Weights of a small mixture-of-experts language model, trained from scratch on English Wikipedia: width 512.
Below are experts of layer 3 (counted from 0) of a mixture-of-experts language model. Rows are named router (the router's row for the expert), down (a neuron's output weights, with its number) and show model dimensions 0-127. Each number is 200 + 20 x the weight over its row's rms, rounded and kept within 0 to 999.
Before each expert's rows: "raises" lists some tokens whose logits its average output raises strongly, later layers aside. This comes from a sample of Wikipedia text that the model never trained on.

# expert 5
raises: " ", ",", " in", ".", " and", " ("
router,224,202,180,197,222,181,181,237,187,171,191,176,209,196,203,179,217,208,227,224,219,221,213,200,212,201,240,202,203,209,184,219,188,208,173,204,211,200,223,199,227,182,180,226,199,193,179,196,203,219,177,203,188,165,185,192,152,213,195,162,167,178,187,193,213,222,203,216,193,222,186,199,193,176,187,197,212,180,175,199,207,172,160,174,195,200,176,211,184,197,188,217,239,215,183,211,180,196,205,186,237,201,213,182,234,217,175,177,211,196,223,211,235,203,191,214,197,222,221,177,214,206,196,185,198,203,192,249
down8,165,227,194,222,205,186,198,171,230,204,196,196,207,187,200,233,203,188,198,177,192,191,201,220,182,165,167,226,196,230,218,214,207,208,188,207,207,223,186,211,162,194,164,217,214,197,239,203,175,166,196,177,207,213,168,192,178,188,209,211,212,213,204,198,212,202,243,232,210,206,199,208,218,180,216,203,209,219,204,178,220,203,191,213,170,210,224,207,196,152,183,174,179,207,200,201,222,217,195,238,213,214,199,193,216,192,160,184,187,198,195,188,176,194,212,189,180,209,229,210,173,209,240,202,172,166,201,213
down9,215,200,234,168,189,209,156,196,214,220,224,182,203,179,224,202,179,200,195,208,218,197,198,210,230,174,244,202,176,206,215,230,217,201,225,188,227,216,215,219,241,199,171,207,195,211,206,217,190,184,231,185,176,195,218,174,225,211,205,166,209,244,217,176,200,242,200,200,209,217,179,206,234,206,209,213,215,180,190,169,200,183,208,216,223,187,175,201,194,185,190,190,224,222,214,157,198,186,179,174,219,200,197,192,189,184,223,188,192,164,198,203,211,203,187,245,185,193,187,170,191,203,169,189,187,221,202,169

# expert 3
raises: ",", " ", " and", "s", " in", "-"
router,226,187,205,221,217,178,218,204,213,216,190,177,175,194,201,197,227,221,194,199,177,206,215,179,214,214,228,196,196,198,168,188,231,213,182,214,194,158,228,201,199,253,194,211,193,175,190,217,165,234,200,182,188,227,184,199,238,189,214,159,202,208,208,195,152,202,246,236,211,220,209,213,219,211,207,209,181,189,195,177,193,213,197,222,179,205,164,212,233,215,191,221,191,233,191,178,211,194,207,239,205,204,174,201,194,226,178,196,178,183,206,217,206,177,217,223,131,184,234,188,205,216,157,214,185,169,193,168
down4,215,185,193,227,180,195,196,246,190,194,175,204,205,181,187,259,228,181,172,237,190,218,189,203,235,165,214,228,204,197,192,205,234,202,218,204,193,201,201,189,196,194,212,209,219,226,239,202,209,204,169,209,196,217,193,185,168,196,187,220,238,184,198,198,228,228,184,199,173,203,187,178,231,195,254,223,197,221,189,185,220,182,199,182,224,192,219,213,174,195,217,214,194,200,231,188,194,181,207,219,217,225,167,170,208,192,175,165,192,186,201,199,204,187,209,216,231,187,220,164,205,183,207,159,210,192,234,136
down5,210,222,158,200,182,203,192,218,239,203,166,217,182,209,160,244,173,173,208,198,233,222,205,171,190,216,197,212,197,212,192,170,203,185,184,204,182,200,203,208,201,182,181,229,217,209,181,224,164,182,208,209,177,186,198,242,234,171,201,170,213,204,210,193,196,188,203,237,193,177,206,208,167,198,230,217,226,207,193,215,189,217,186,198,216,197,210,206,175,201,185,204,233,210,186,206,185,254,207,233,163,211,202,194,180,209,242,185,196,221,223,197,211,164,212,202,169,167,189,226,194,203,194,187,181,222,151,205

# expert 11
raises: "-", ",", " or", "\n", " (", "."
router,188,182,191,186,221,214,195,253,199,212,188,213,201,191,209,187,206,160,198,194,166,186,199,209,210,189,199,222,206,198,194,195,247,223,199,144,211,211,234,162,195,251,171,192,210,206,189,169,187,238,181,209,199,207,208,212,220,187,223,230,203,186,208,218,212,227,235,206,196,211,212,216,180,187,178,199,198,142,215,199,190,194,181,221,189,192,179,186,219,221,179,222,241,214,220,162,177,190,210,219,187,187,187,226,192,224,194,215,198,201,219,224,238,204,206,202,204,170,178,178,185,219,191,214,222,211,190,171
down8,205,184,195,168,199,195,201,189,216,206,220,165,189,192,189,208,218,215,164,208,195,179,194,194,155,198,203,172,199,168,209,203,186,201,196,210,170,203,182,188,223,202,187,217,192,198,196,227,179,209,214,184,212,246,201,224,187,199,224,180,173,152,182,187,222,183,196,204,199,203,214,175,200,139,259,182,202,170,205,180,180,237,197,180,223,135,210,244,220,185,179,225,204,195,191,185,212,229,188,198,194,197,215,217,168,199,214,189,215,226,227,182,217,220,224,194,222,204,212,206,188,183,179,201,190,246,214,200
down9,201,188,154,195,196,163,199,163,228,201,218,215,166,182,204,207,153,186,170,182,191,191,179,225,177,233,178,208,208,241,218,213,213,196,186,168,214,177,194,239,233,204,181,161,210,249,212,181,183,227,180,176,224,165,222,218,198,222,227,172,171,206,172,204,193,170,199,199,220,204,194,190,207,182,190,205,235,222,199,192,185,210,207,229,215,212,210,196,207,195,189,176,142,193,188,209,191,198,199,196,192,175,177,197,220,221,191,203,182,241,214,188,194,161,204,217,205,164,202,180,201,213,227,196,239,196,192,171

# expert 6
raises: "\n", "-", " ", " and", ",", "1"
router,195,192,199,186,189,231,229,206,218,206,199,204,207,181,216,147,218,184,191,178,186,228,205,221,194,204,211,217,186,193,196,176,216,215,176,183,208,186,184,191,199,209,181,152,203,178,178,219,175,222,196,202,191,197,177,190,185,243,203,191,210,166,193,206,202,182,210,197,207,224,210,205,201,196,177,209,182,200,171,198,192,189,197,190,192,230,173,192,220,199,215,234,226,180,211,195,153,184,206,198,203,170,188,205,227,172,205,176,201,201,161,157,182,197,167,229,159,192,207,181,244,198,206,205,216,190,205,208
down8,168,223,219,186,192,213,197,198,227,219,212,198,235,215,254,198,207,194,195,190,198,186,182,195,195,192,204,181,201,214,179,223,177,234,150,228,216,231,189,192,210,202,219,230,211,198,214,243,172,192,232,192,240,196,211,216,182,235,222,205,213,191,223,195,173,238,221,212,169,217,195,216,220,185,231,216,169,229,184,248,208,196,197,216,210,181,217,234,211,183,176,178,187,185,222,205,198,199,170,170,207,224,197,189,155,212,199,220,203,198,222,193,182,209,152,192,192,177,208,192,211,212,182,198,189,208,189,192
down9,162,189,179,194,200,175,217,202,151,207,201,194,205,219,196,231,210,184,219,164,191,208,170,192,203,191,204,177,205,205,197,209,180,197,195,192,213,185,219,212,223,221,183,188,171,166,193,183,219,193,213,200,173,221,196,186,223,217,207,208,222,224,197,229,184,200,206,198,188,221,225,222,215,234,186,219,208,192,189,190,171,235,221,187,192,192,201,150,184,223,173,211,202,194,185,203,215,193,211,233,205,157,182,208,222,176,163,218,205,233,215,210,212,184,212,183,220,241,212,189,239,193,153,230,150,174,174,160

# expert 10
raises: " in", ",", " and", " ", "s", "-"
router,196,170,211,200,179,226,184,213,185,196,183,189,221,200,185,206,214,172,223,205,164,200,175,160,191,192,187,226,185,203,194,216,196,200,196,182,181,224,193,203,214,173,205,166,210,188,179,197,213,199,155,224,230,221,233,204,180,205,215,200,212,219,220,205,206,212,201,237,192,186,208,175,199,218,212,185,203,193,251,190,201,185,192,171,224,187,181,196,223,230,180,222,233,213,223,208,205,228,214,195,180,193,199,180,192,204,183,198,217,252,197,175,203,204,199,206,204,160,152,179,218,165,198,182,193,227,198,227
down4,225,218,187,209,217,217,193,179,200,191,203,192,209,167,209,182,215,157,163,203,241,209,240,167,193,219,182,196,194,211,184,185,206,229,160,179,206,222,194,186,182,195,183,221,188,220,211,179,201,198,194,221,235,198,196,179,222,206,156,193,197,212,177,199,225,215,214,176,202,190,222,214,199,195,219,171,209,212,215,201,208,191,210,197,190,200,211,190,169,175,182,229,206,198,194,198,218,202,210,205,185,225,220,206,170,193,175,202,203,172,183,213,198,210,176,205,196,177,230,240,196,182,183,207,181,224,199,174
down5,191,180,199,203,199,208,200,195,199,198,171,209,206,208,167,203,189,223,196,209,229,223,195,199,220,172,172,208,229,178,214,177,201,233,197,222,210,201,195,176,202,187,226,234,169,196,203,204,219,212,193,216,192,212,192,223,194,195,191,203,180,193,218,190,184,180,210,213,212,229,217,198,180,190,192,153,200,187,170,180,179,237,198,198,180,245,182,207,211,190,220,195,238,219,188,199,228,177,201,184,175,225,182,229,203,227,204,198,231,219,226,185,205,179,206,234,202,217,208,210,192,169,196,229,171,218,211,211

# expert 7
raises: " ", " the", " in", " re", " de"
router,205,209,204,233,189,221,178,191,214,191,180,195,170,205,216,156,217,208,233,208,183,234,231,203,215,215,190,188,210,232,166,194,206,247,194,194,210,187,182,206,182,235,238,143,195,204,188,192,199,218,176,214,208,198,207,183,234,195,221,162,211,192,202,189,235,241,190,207,195,210,216,213,204,224,207,169,165,161,206,180,222,238,214,176,183,226,210,205,183,165,206,202,186,204,199,169,179,192,221,229,215,200,200,211,233,180,191,199,201,205,195,213,237,213,213,190,154,208,183,173,216,229,186,213,169,228,196,198
down4,189,194,171,177,187,174,199,176,197,220,177,157,220,186,209,198,186,221,205,216,191,208,183,203,187,216,220,217,183,213,196,229,183,231,189,182,211,204,210,185,236,222,203,193,184,193,201,218,180,177,164,216,232,191,182,193,225,188,197,229,168,209,211,174,180,178,219,180,206,218,189,213,212,213,179,204,187,202,182,194,178,201,208,224,228,199,199,217,222,210,217,180,228,163,238,220,159,212,224,218,224,211,192,182,190,184,181,181,224,232,226,176,201,165,208,224,220,208,194,220,204,204,206,198,194,219,248,195
down5,202,197,173,183,254,199,155,190,171,194,201,195,165,216,184,183,171,215,232,218,237,184,173,217,228,212,195,189,195,178,206,213,228,260,177,206,208,210,226,162,182,188,197,236,182,216,212,201,218,202,208,190,222,199,219,215,178,164,198,201,170,218,172,204,158,206,204,207,227,236,208,203,201,217,242,188,169,201,197,208,186,188,212,180,222,208,203,197,162,139,178,200,191,182,166,204,179,215,187,198,192,187,186,177,184,203,191,180,224,166,181,194,192,168,217,208,207,206,200,195,197,204,223,204,212,217,174,185

# expert 15
raises: ",", " ", " and", "-", ".", " in"
router,216,172,210,198,204,249,235,182,222,193,220,217,201,206,186,194,217,200,195,203,194,220,166,194,211,209,184,210,212,194,192,212,202,196,211,213,185,183,252,204,205,191,186,194,211,217,176,194,184,219,213,177,199,203,238,212,238,216,216,184,201,173,233,200,221,200,198,215,185,207,211,206,226,221,207,190,225,196,169,182,231,174,186,218,264,213,175,231,243,172,216,250,224,196,197,192,181,212,198,231,171,197,184,191,217,212,201,211,184,233,145,186,186,165,218,208,193,192,206,171,212,203,143,204,174,172,217,201
down8,234,205,203,198,197,201,202,217,213,198,202,203,181,229,169,189,188,197,184,170,193,193,182,208,217,197,202,196,181,192,176,223,206,189,212,244,215,180,221,202,223,182,184,206,194,187,204,182,216,204,177,180,206,217,219,178,180,206,208,209,215,201,206,214,181,153,207,222,168,203,181,183,204,224,183,204,252,190,189,207,182,210,222,193,202,166,224,216,207,172,191,194,191,184,181,201,202,203,210,228,209,183,163,197,222,212,206,187,205,182,230,202,204,209,234,196,200,203,223,202,219,204,199,163,210,197,200,202
down9,205,159,212,210,183,220,197,197,192,209,186,193,217,185,195,219,225,191,167,191,229,194,198,215,175,187,194,188,205,181,194,189,190,185,208,194,190,172,199,218,194,196,173,211,206,242,216,214,197,173,205,172,173,203,214,192,213,168,174,178,213,210,193,195,186,208,187,221,214,181,202,211,216,191,190,193,225,188,172,237,167,182,194,173,209,219,241,210,165,206,173,203,203,211,175,212,230,197,185,196,186,220,218,168,187,185,204,190,208,235,213,212,206,193,214,212,203,195,250,199,205,184,185,190,186,201,215,164

# expert 12
raises: "s", " ", ",", "-", " in", " of"
router,203,142,251,208,202,193,183,165,221,193,185,211,209,163,204,196,227,194,169,229,196,207,208,201,180,211,219,215,197,205,216,178,220,202,202,184,176,181,153,138,224,215,202,179,185,171,213,174,167,172,212,205,200,220,180,184,178,202,196,204,191,194,210,142,199,194,216,208,201,215,219,211,204,201,202,166,160,198,214,194,200,209,217,211,184,234,164,220,184,206,227,186,228,214,223,179,206,178,225,199,186,203,206,200,228,228,195,179,201,190,201,202,215,228,209,219,229,149,211,195,237,199,195,233,234,201,223,196
down4,198,183,218,240,188,189,197,174,203,185,213,195,208,197,218,207,175,195,208,188,224,222,217,245,189,215,209,216,193,191,226,199,232,176,223,218,191,207,202,206,206,231,180,213,229,219,219,178,193,222,234,179,208,212,208,239,221,195,187,188,178,201,192,169,250,199,200,215,194,214,201,206,198,223,169,183,197,175,179,198,182,163,185,237,192,275,189,177,217,183,204,211,199,206,186,206,195,188,220,220,205,178,204,191,206,195,221,159,190,209,207,193,213,177,203,179,178,191,190,204,193,223,233,214,201,168,204,173
down5,171,199,193,214,222,224,154,222,242,196,169,193,172,189,222,201,189,233,184,224,233,176,203,189,219,215,199,206,173,190,204,174,176,197,220,187,205,216,180,215,193,175,177,223,214,177,195,193,182,228,216,198,207,228,179,187,176,237,194,159,195,244,211,206,224,177,171,188,236,206,157,195,200,205,211,201,193,205,203,217,204,185,177,191,200,185,225,169,178,165,179,204,215,176,154,197,165,200,191,189,222,177,220,239,208,202,198,200,157,171,207,196,175,192,230,232,247,241,202,197,183,227,206,154,216,172,180,211

# expert 8
raises: " ", ",", " in", " (", ":", "-"
router,185,142,209,219,221,203,192,204,182,187,178,187,212,214,167,199,203,196,187,211,217,213,173,174,217,223,234,195,195,176,218,219,209,196,180,194,236,177,176,169,204,224,206,193,172,218,166,193,220,190,248,206,206,208,245,207,192,216,232,200,158,173,174,167,169,218,209,218,184,209,202,206,195,212,195,187,177,179,201,214,191,190,189,212,213,237,182,198,221,226,237,210,194,226,172,159,210,239,210,219,185,197,178,192,193,197,214,220,196,191,194,238,219,180,178,204,193,190,182,196,228,231,210,199,251,234,212,192
down4,201,216,211,169,178,229,214,195,218,217,209,185,150,205,199,183,171,185,215,227,206,206,194,199,220,198,201,197,193,201,236,197,211,208,197,189,202,238,244,217,208,221,210,212,197,195,190,229,217,237,197,201,213,207,201,208,197,208,202,221,192,219,184,157,167,201,189,212,260,203,177,193,159,180,204,207,211,169,178,192,204,202,192,184,195,187,196,202,229,221,212,165,172,190,200,185,213,188,211,205,209,205,199,181,180,219,198,181,208,239,225,216,164,185,177,192,187,210,207,213,200,209,203,216,202,183,214,220
down5,192,200,234,210,249,221,159,170,197,205,160,229,163,192,204,200,187,189,196,223,201,191,198,208,205,183,162,204,199,209,209,176,177,177,200,200,186,219,223,182,176,191,151,195,182,232,256,188,181,211,239,215,202,207,188,199,176,172,210,230,180,167,224,195,188,222,192,206,219,188,171,247,191,192,190,226,203,193,227,186,243,202,212,201,226,204,177,200,209,184,181,218,186,216,234,179,199,214,225,172,205,189,201,232,205,161,223,171,188,197,233,198,200,217,223,178,193,199,155,212,211,187,171,220,215,187,189,204

# expert 4
raises: " ", ",", "\n", " and", " of", " in"
router,219,191,244,189,198,214,175,166,205,215,209,194,191,175,204,154,233,200,206,224,213,230,180,174,208,208,231,201,177,204,158,193,194,205,215,216,212,208,210,219,202,231,187,185,175,215,180,207,177,196,182,220,209,187,192,169,221,227,234,196,206,204,242,221,213,224,215,208,195,211,225,207,213,223,187,198,179,202,192,178,197,216,162,206,221,184,242,218,187,184,229,233,204,207,214,184,209,195,213,185,162,198,177,189,191,225,213,204,207,185,157,205,213,205,190,178,212,217,182,191,217,210,176,217,223,198,188,198
down32,196,191,175,228,198,209,201,218,209,166,191,173,203,198,220,181,213,221,224,189,196,209,207,206,209,188,187,207,197,191,180,208,192,179,183,185,201,224,174,188,200,208,207,250,193,192,235,191,178,188,224,211,200,196,180,226,175,210,195,182,152,205,193,181,159,205,179,176,196,232,183,208,208,182,219,201,196,195,182,202,196,201,175,196,179,216,210,211,182,235,227,169,159,190,185,211,196,226,199,199,210,171,161,185,219,163,205,210,215,226,203,200,193,164,229,203,208,181,210,214,175,241,185,197,182,208,196,226
down33,179,198,211,219,199,235,208,221,208,194,177,161,200,212,193,184,191,187,196,189,223,195,204,168,211,169,189,249,193,180,199,194,222,187,191,183,195,126,195,218,190,184,199,194,241,211,218,232,187,164,179,192,217,202,208,181,166,209,192,183,185,196,186,227,182,192,205,185,213,209,174,244,216,188,257,165,185,191,217,232,195,205,185,189,222,229,181,182,184,205,228,193,227,208,185,183,208,204,187,209,203,198,182,209,177,179,222,189,213,196,210,215,212,231,192,218,242,171,185,185,185,183,175,192,177,217,214,209

# expert 9
raises: " ", " the", " a", " in", " re", " an"
router,220,175,189,173,186,232,210,242,233,167,236,225,196,171,256,180,212,171,176,222,165,212,168,198,198,210,224,177,208,182,200,209,212,241,193,219,216,174,194,190,214,177,238,210,173,217,191,200,213,218,219,252,190,192,147,161,205,193,191,224,194,178,204,187,213,182,254,168,208,230,206,212,202,203,202,190,164,235,206,208,226,222,198,219,195,169,229,209,217,214,196,162,198,226,198,178,170,245,211,236,198,218,213,198,205,210,187,186,191,218,216,222,196,222,188,215,172,182,183,216,207,211,186,207,183,191,185,214
down4,215,175,200,182,230,228,197,200,190,204,216,195,224,205,195,174,188,214,172,210,193,218,227,208,185,188,179,164,225,199,210,198,164,224,220,220,164,187,215,227,187,203,226,249,206,222,222,236,196,206,201,197,171,195,231,224,217,239,196,214,194,228,182,200,209,197,169,202,191,189,198,186,201,193,243,201,217,213,170,225,186,168,232,188,177,225,208,186,223,181,216,188,211,220,203,211,199,196,176,187,230,160,205,188,216,193,186,218,223,204,211,175,218,203,163,194,206,213,192,193,154,197,184,219,205,223,172,200
down5,188,212,185,227,218,179,225,208,219,206,173,195,265,222,164,231,203,158,206,203,191,193,229,203,198,186,181,200,237,176,187,138,205,223,221,196,209,213,198,209,193,196,218,214,196,215,191,209,193,176,192,173,209,238,188,180,213,197,200,201,216,221,219,209,224,200,153,237,177,224,172,173,228,207,237,207,225,199,210,226,205,201,184,213,225,205,181,172,170,213,181,217,200,192,189,213,211,192,211,218,200,191,194,223,204,237,176,250,184,219,199,218,225,230,204,195,199,229,224,177,216,210,204,236,200,214,207,202

# expert 14
raises: "s", " ", ",", " and", "ing", " of"
router,216,189,196,187,219,198,206,211,234,174,247,210,202,182,186,178,216,210,217,189,200,229,227,190,214,226,208,181,206,223,197,206,245,213,149,212,184,202,183,193,192,196,208,177,160,193,169,172,189,221,196,162,175,189,191,196,208,190,211,203,162,198,191,180,170,227,217,219,146,193,209,191,216,227,207,171,201,166,226,187,227,159,187,176,162,180,166,205,183,189,196,178,211,188,211,185,184,176,223,197,175,204,222,187,208,204,207,196,189,192,180,214,183,203,203,208,208,175,210,205,174,213,190,208,203,213,171,228
down4,180,202,205,193,206,198,195,202,199,217,207,205,218,213,151,187,186,198,188,209,207,223,186,225,232,199,201,208,189,189,197,210,205,178,206,180,211,192,173,203,202,208,215,226,213,243,202,217,193,227,198,185,195,232,232,189,190,193,213,192,162,202,199,222,216,243,212,173,220,196,206,201,191,163,163,166,200,212,166,170,198,175,203,230,211,210,222,222,182,165,180,220,245,186,209,192,206,245,186,212,197,214,164,198,199,180,208,218,188,202,220,164,229,185,150,183,207,210,221,212,220,176,198,198,200,215,162,196
down5,203,191,178,162,186,199,184,191,237,177,173,204,228,179,192,195,208,216,194,211,244,181,155,212,211,175,167,203,195,195,237,195,190,232,231,215,218,202,220,195,190,196,184,206,178,205,195,185,198,210,199,172,190,201,185,208,211,209,188,191,199,212,218,192,186,194,211,210,176,163,204,221,220,190,257,199,198,208,203,194,179,174,188,213,215,198,205,231,194,217,219,209,171,191,192,258,213,239,167,168,238,156,222,242,213,207,178,223,191,224,169,214,180,223,224,203,207,190,212,182,214,231,226,187,233,227,221,199

# expert 0
raises: " ", " and", "-", "s", " in", ","
router,202,196,227,228,237,226,219,226,243,200,185,238,182,223,213,180,221,184,132,225,194,229,203,174,213,194,212,208,201,146,205,210,209,189,206,219,218,216,189,224,197,242,203,171,208,176,156,211,198,244,196,214,211,204,198,199,217,227,222,187,158,189,181,177,170,211,254,200,213,218,189,217,227,207,208,189,191,211,199,172,214,185,184,206,177,195,182,211,203,229,178,214,210,219,185,188,200,202,200,223,209,211,165,213,213,187,186,190,224,185,211,194,218,226,165,205,219,151,182,196,203,172,177,184,180,223,224,228
down8,211,209,212,177,194,200,179,207,219,215,190,212,216,194,178,199,205,232,177,191,175,225,187,209,194,183,203,212,244,192,191,231,221,180,185,195,179,216,233,183,210,201,200,209,214,204,217,209,205,234,199,170,203,217,160,200,194,209,211,220,202,196,214,204,181,170,193,174,198,208,168,183,229,195,166,239,192,190,190,224,200,168,208,215,205,211,198,199,205,160,191,214,195,224,216,193,203,204,190,164,209,162,230,201,222,179,213,175,214,214,187,221,200,218,185,200,187,231,211,198,190,208,177,169,216,196,218,197
down9,188,187,201,187,183,192,170,221,193,205,183,201,181,200,205,224,200,251,228,219,192,201,186,203,176,201,191,185,194,220,212,206,208,167,204,198,181,218,209,220,174,235,187,191,193,211,181,191,174,235,179,193,180,206,201,162,214,209,180,195,177,242,181,205,189,174,210,187,218,210,199,194,163,195,209,181,190,227,201,185,239,191,201,207,166,196,189,160,204,233,205,188,166,162,200,184,177,212,195,187,198,220,224,170,195,200,199,172,191,228,229,226,241,214,231,234,212,201,186,204,197,230,186,212,173,188,184,204

# expert 1
raises: " ", ":", "-", " of", ",", " the"
router,226,208,194,193,200,181,217,222,197,197,202,221,209,208,223,216,191,175,201,193,197,202,205,211,198,216,184,205,229,188,217,201,226,170,169,198,203,210,230,212,236,182,224,164,203,207,180,186,228,157,219,208,237,218,223,218,219,184,201,192,172,210,192,196,215,185,191,181,195,217,181,203,217,222,168,179,200,209,192,218,192,189,187,207,223,189,184,214,236,181,195,205,170,221,203,196,200,213,234,200,216,169,209,199,197,218,173,203,221,204,164,205,207,213,174,232,217,199,179,202,206,216,201,219,196,194,241,222
down4,191,213,210,236,209,186,172,184,240,171,183,156,219,215,214,220,182,177,214,190,208,193,190,177,227,184,203,188,195,230,146,205,210,175,247,199,212,192,177,205,200,213,207,189,214,202,194,199,210,197,185,222,219,184,214,216,216,223,206,198,208,204,217,193,227,195,161,190,214,188,187,212,219,226,185,211,174,191,207,203,199,197,247,205,177,200,165,185,182,191,198,183,227,236,192,202,176,237,212,222,231,244,203,179,184,159,171,162,180,201,192,216,201,172,207,232,223,201,229,193,219,194,177,217,175,203,230,172
down5,205,177,161,169,195,201,165,185,186,251,250,186,198,214,185,202,188,190,204,210,171,206,180,242,188,201,192,198,167,203,235,178,210,203,197,233,207,221,192,231,183,176,199,183,229,217,202,187,197,238,176,192,233,198,214,254,202,198,224,180,230,221,171,166,182,170,191,193,217,217,192,207,222,173,203,200,151,173,227,188,191,180,183,235,200,200,202,205,197,197,190,192,230,219,213,219,218,189,197,185,178,220,185,171,159,190,217,233,204,211,172,205,169,209,205,212,191,199,208,196,228,214,199,182,207,197,221,235

# expert 2
raises: "-", "1", "2", " ", "s", "\n"
router,217,195,187,175,236,161,172,198,186,192,191,223,232,182,211,225,188,182,168,229,186,213,187,203,227,198,231,209,222,202,181,204,204,217,220,217,188,196,210,193,240,183,220,197,211,214,207,177,174,219,206,244,181,194,232,155,201,201,193,174,229,203,212,174,224,204,205,204,171,213,223,201,220,230,221,211,183,165,204,181,197,197,200,177,216,206,197,179,217,271,198,212,225,251,160,203,168,227,197,186,204,188,200,208,193,193,174,197,230,220,198,192,234,191,217,189,166,215,172,220,219,212,200,220,209,186,187,225
down8,170,191,194,187,211,180,192,201,210,231,195,180,187,199,194,181,170,202,195,183,175,164,189,215,234,200,226,159,196,203,189,194,202,181,219,195,190,164,199,235,201,135,161,175,203,186,175,188,189,188,158,206,218,238,205,203,191,185,190,223,203,186,203,189,202,216,190,204,201,221,182,193,188,208,235,240,199,190,212,208,177,187,190,206,213,211,189,176,206,232,170,212,192,202,217,247,184,204,195,144,205,220,183,195,201,219,216,174,180,171,190,184,155,234,191,220,230,185,231,216,175,245,174,176,190,184,207,194
down9,217,228,181,219,188,184,178,190,155,195,178,198,206,213,200,218,199,136,220,178,225,172,229,205,178,214,176,223,196,189,161,196,197,235,229,222,156,216,201,173,173,219,241,221,178,189,181,199,233,183,214,192,231,206,234,174,217,215,189,180,217,156,225,198,174,178,205,216,216,199,194,189,203,183,201,206,161,192,188,199,182,233,212,167,194,222,238,176,217,187,205,225,175,189,165,194,185,200,196,205,178,211,202,208,211,213,207,256,196,188,194,228,181,224,206,230,238,186,197,215,179,190,178,211,217,169,198,165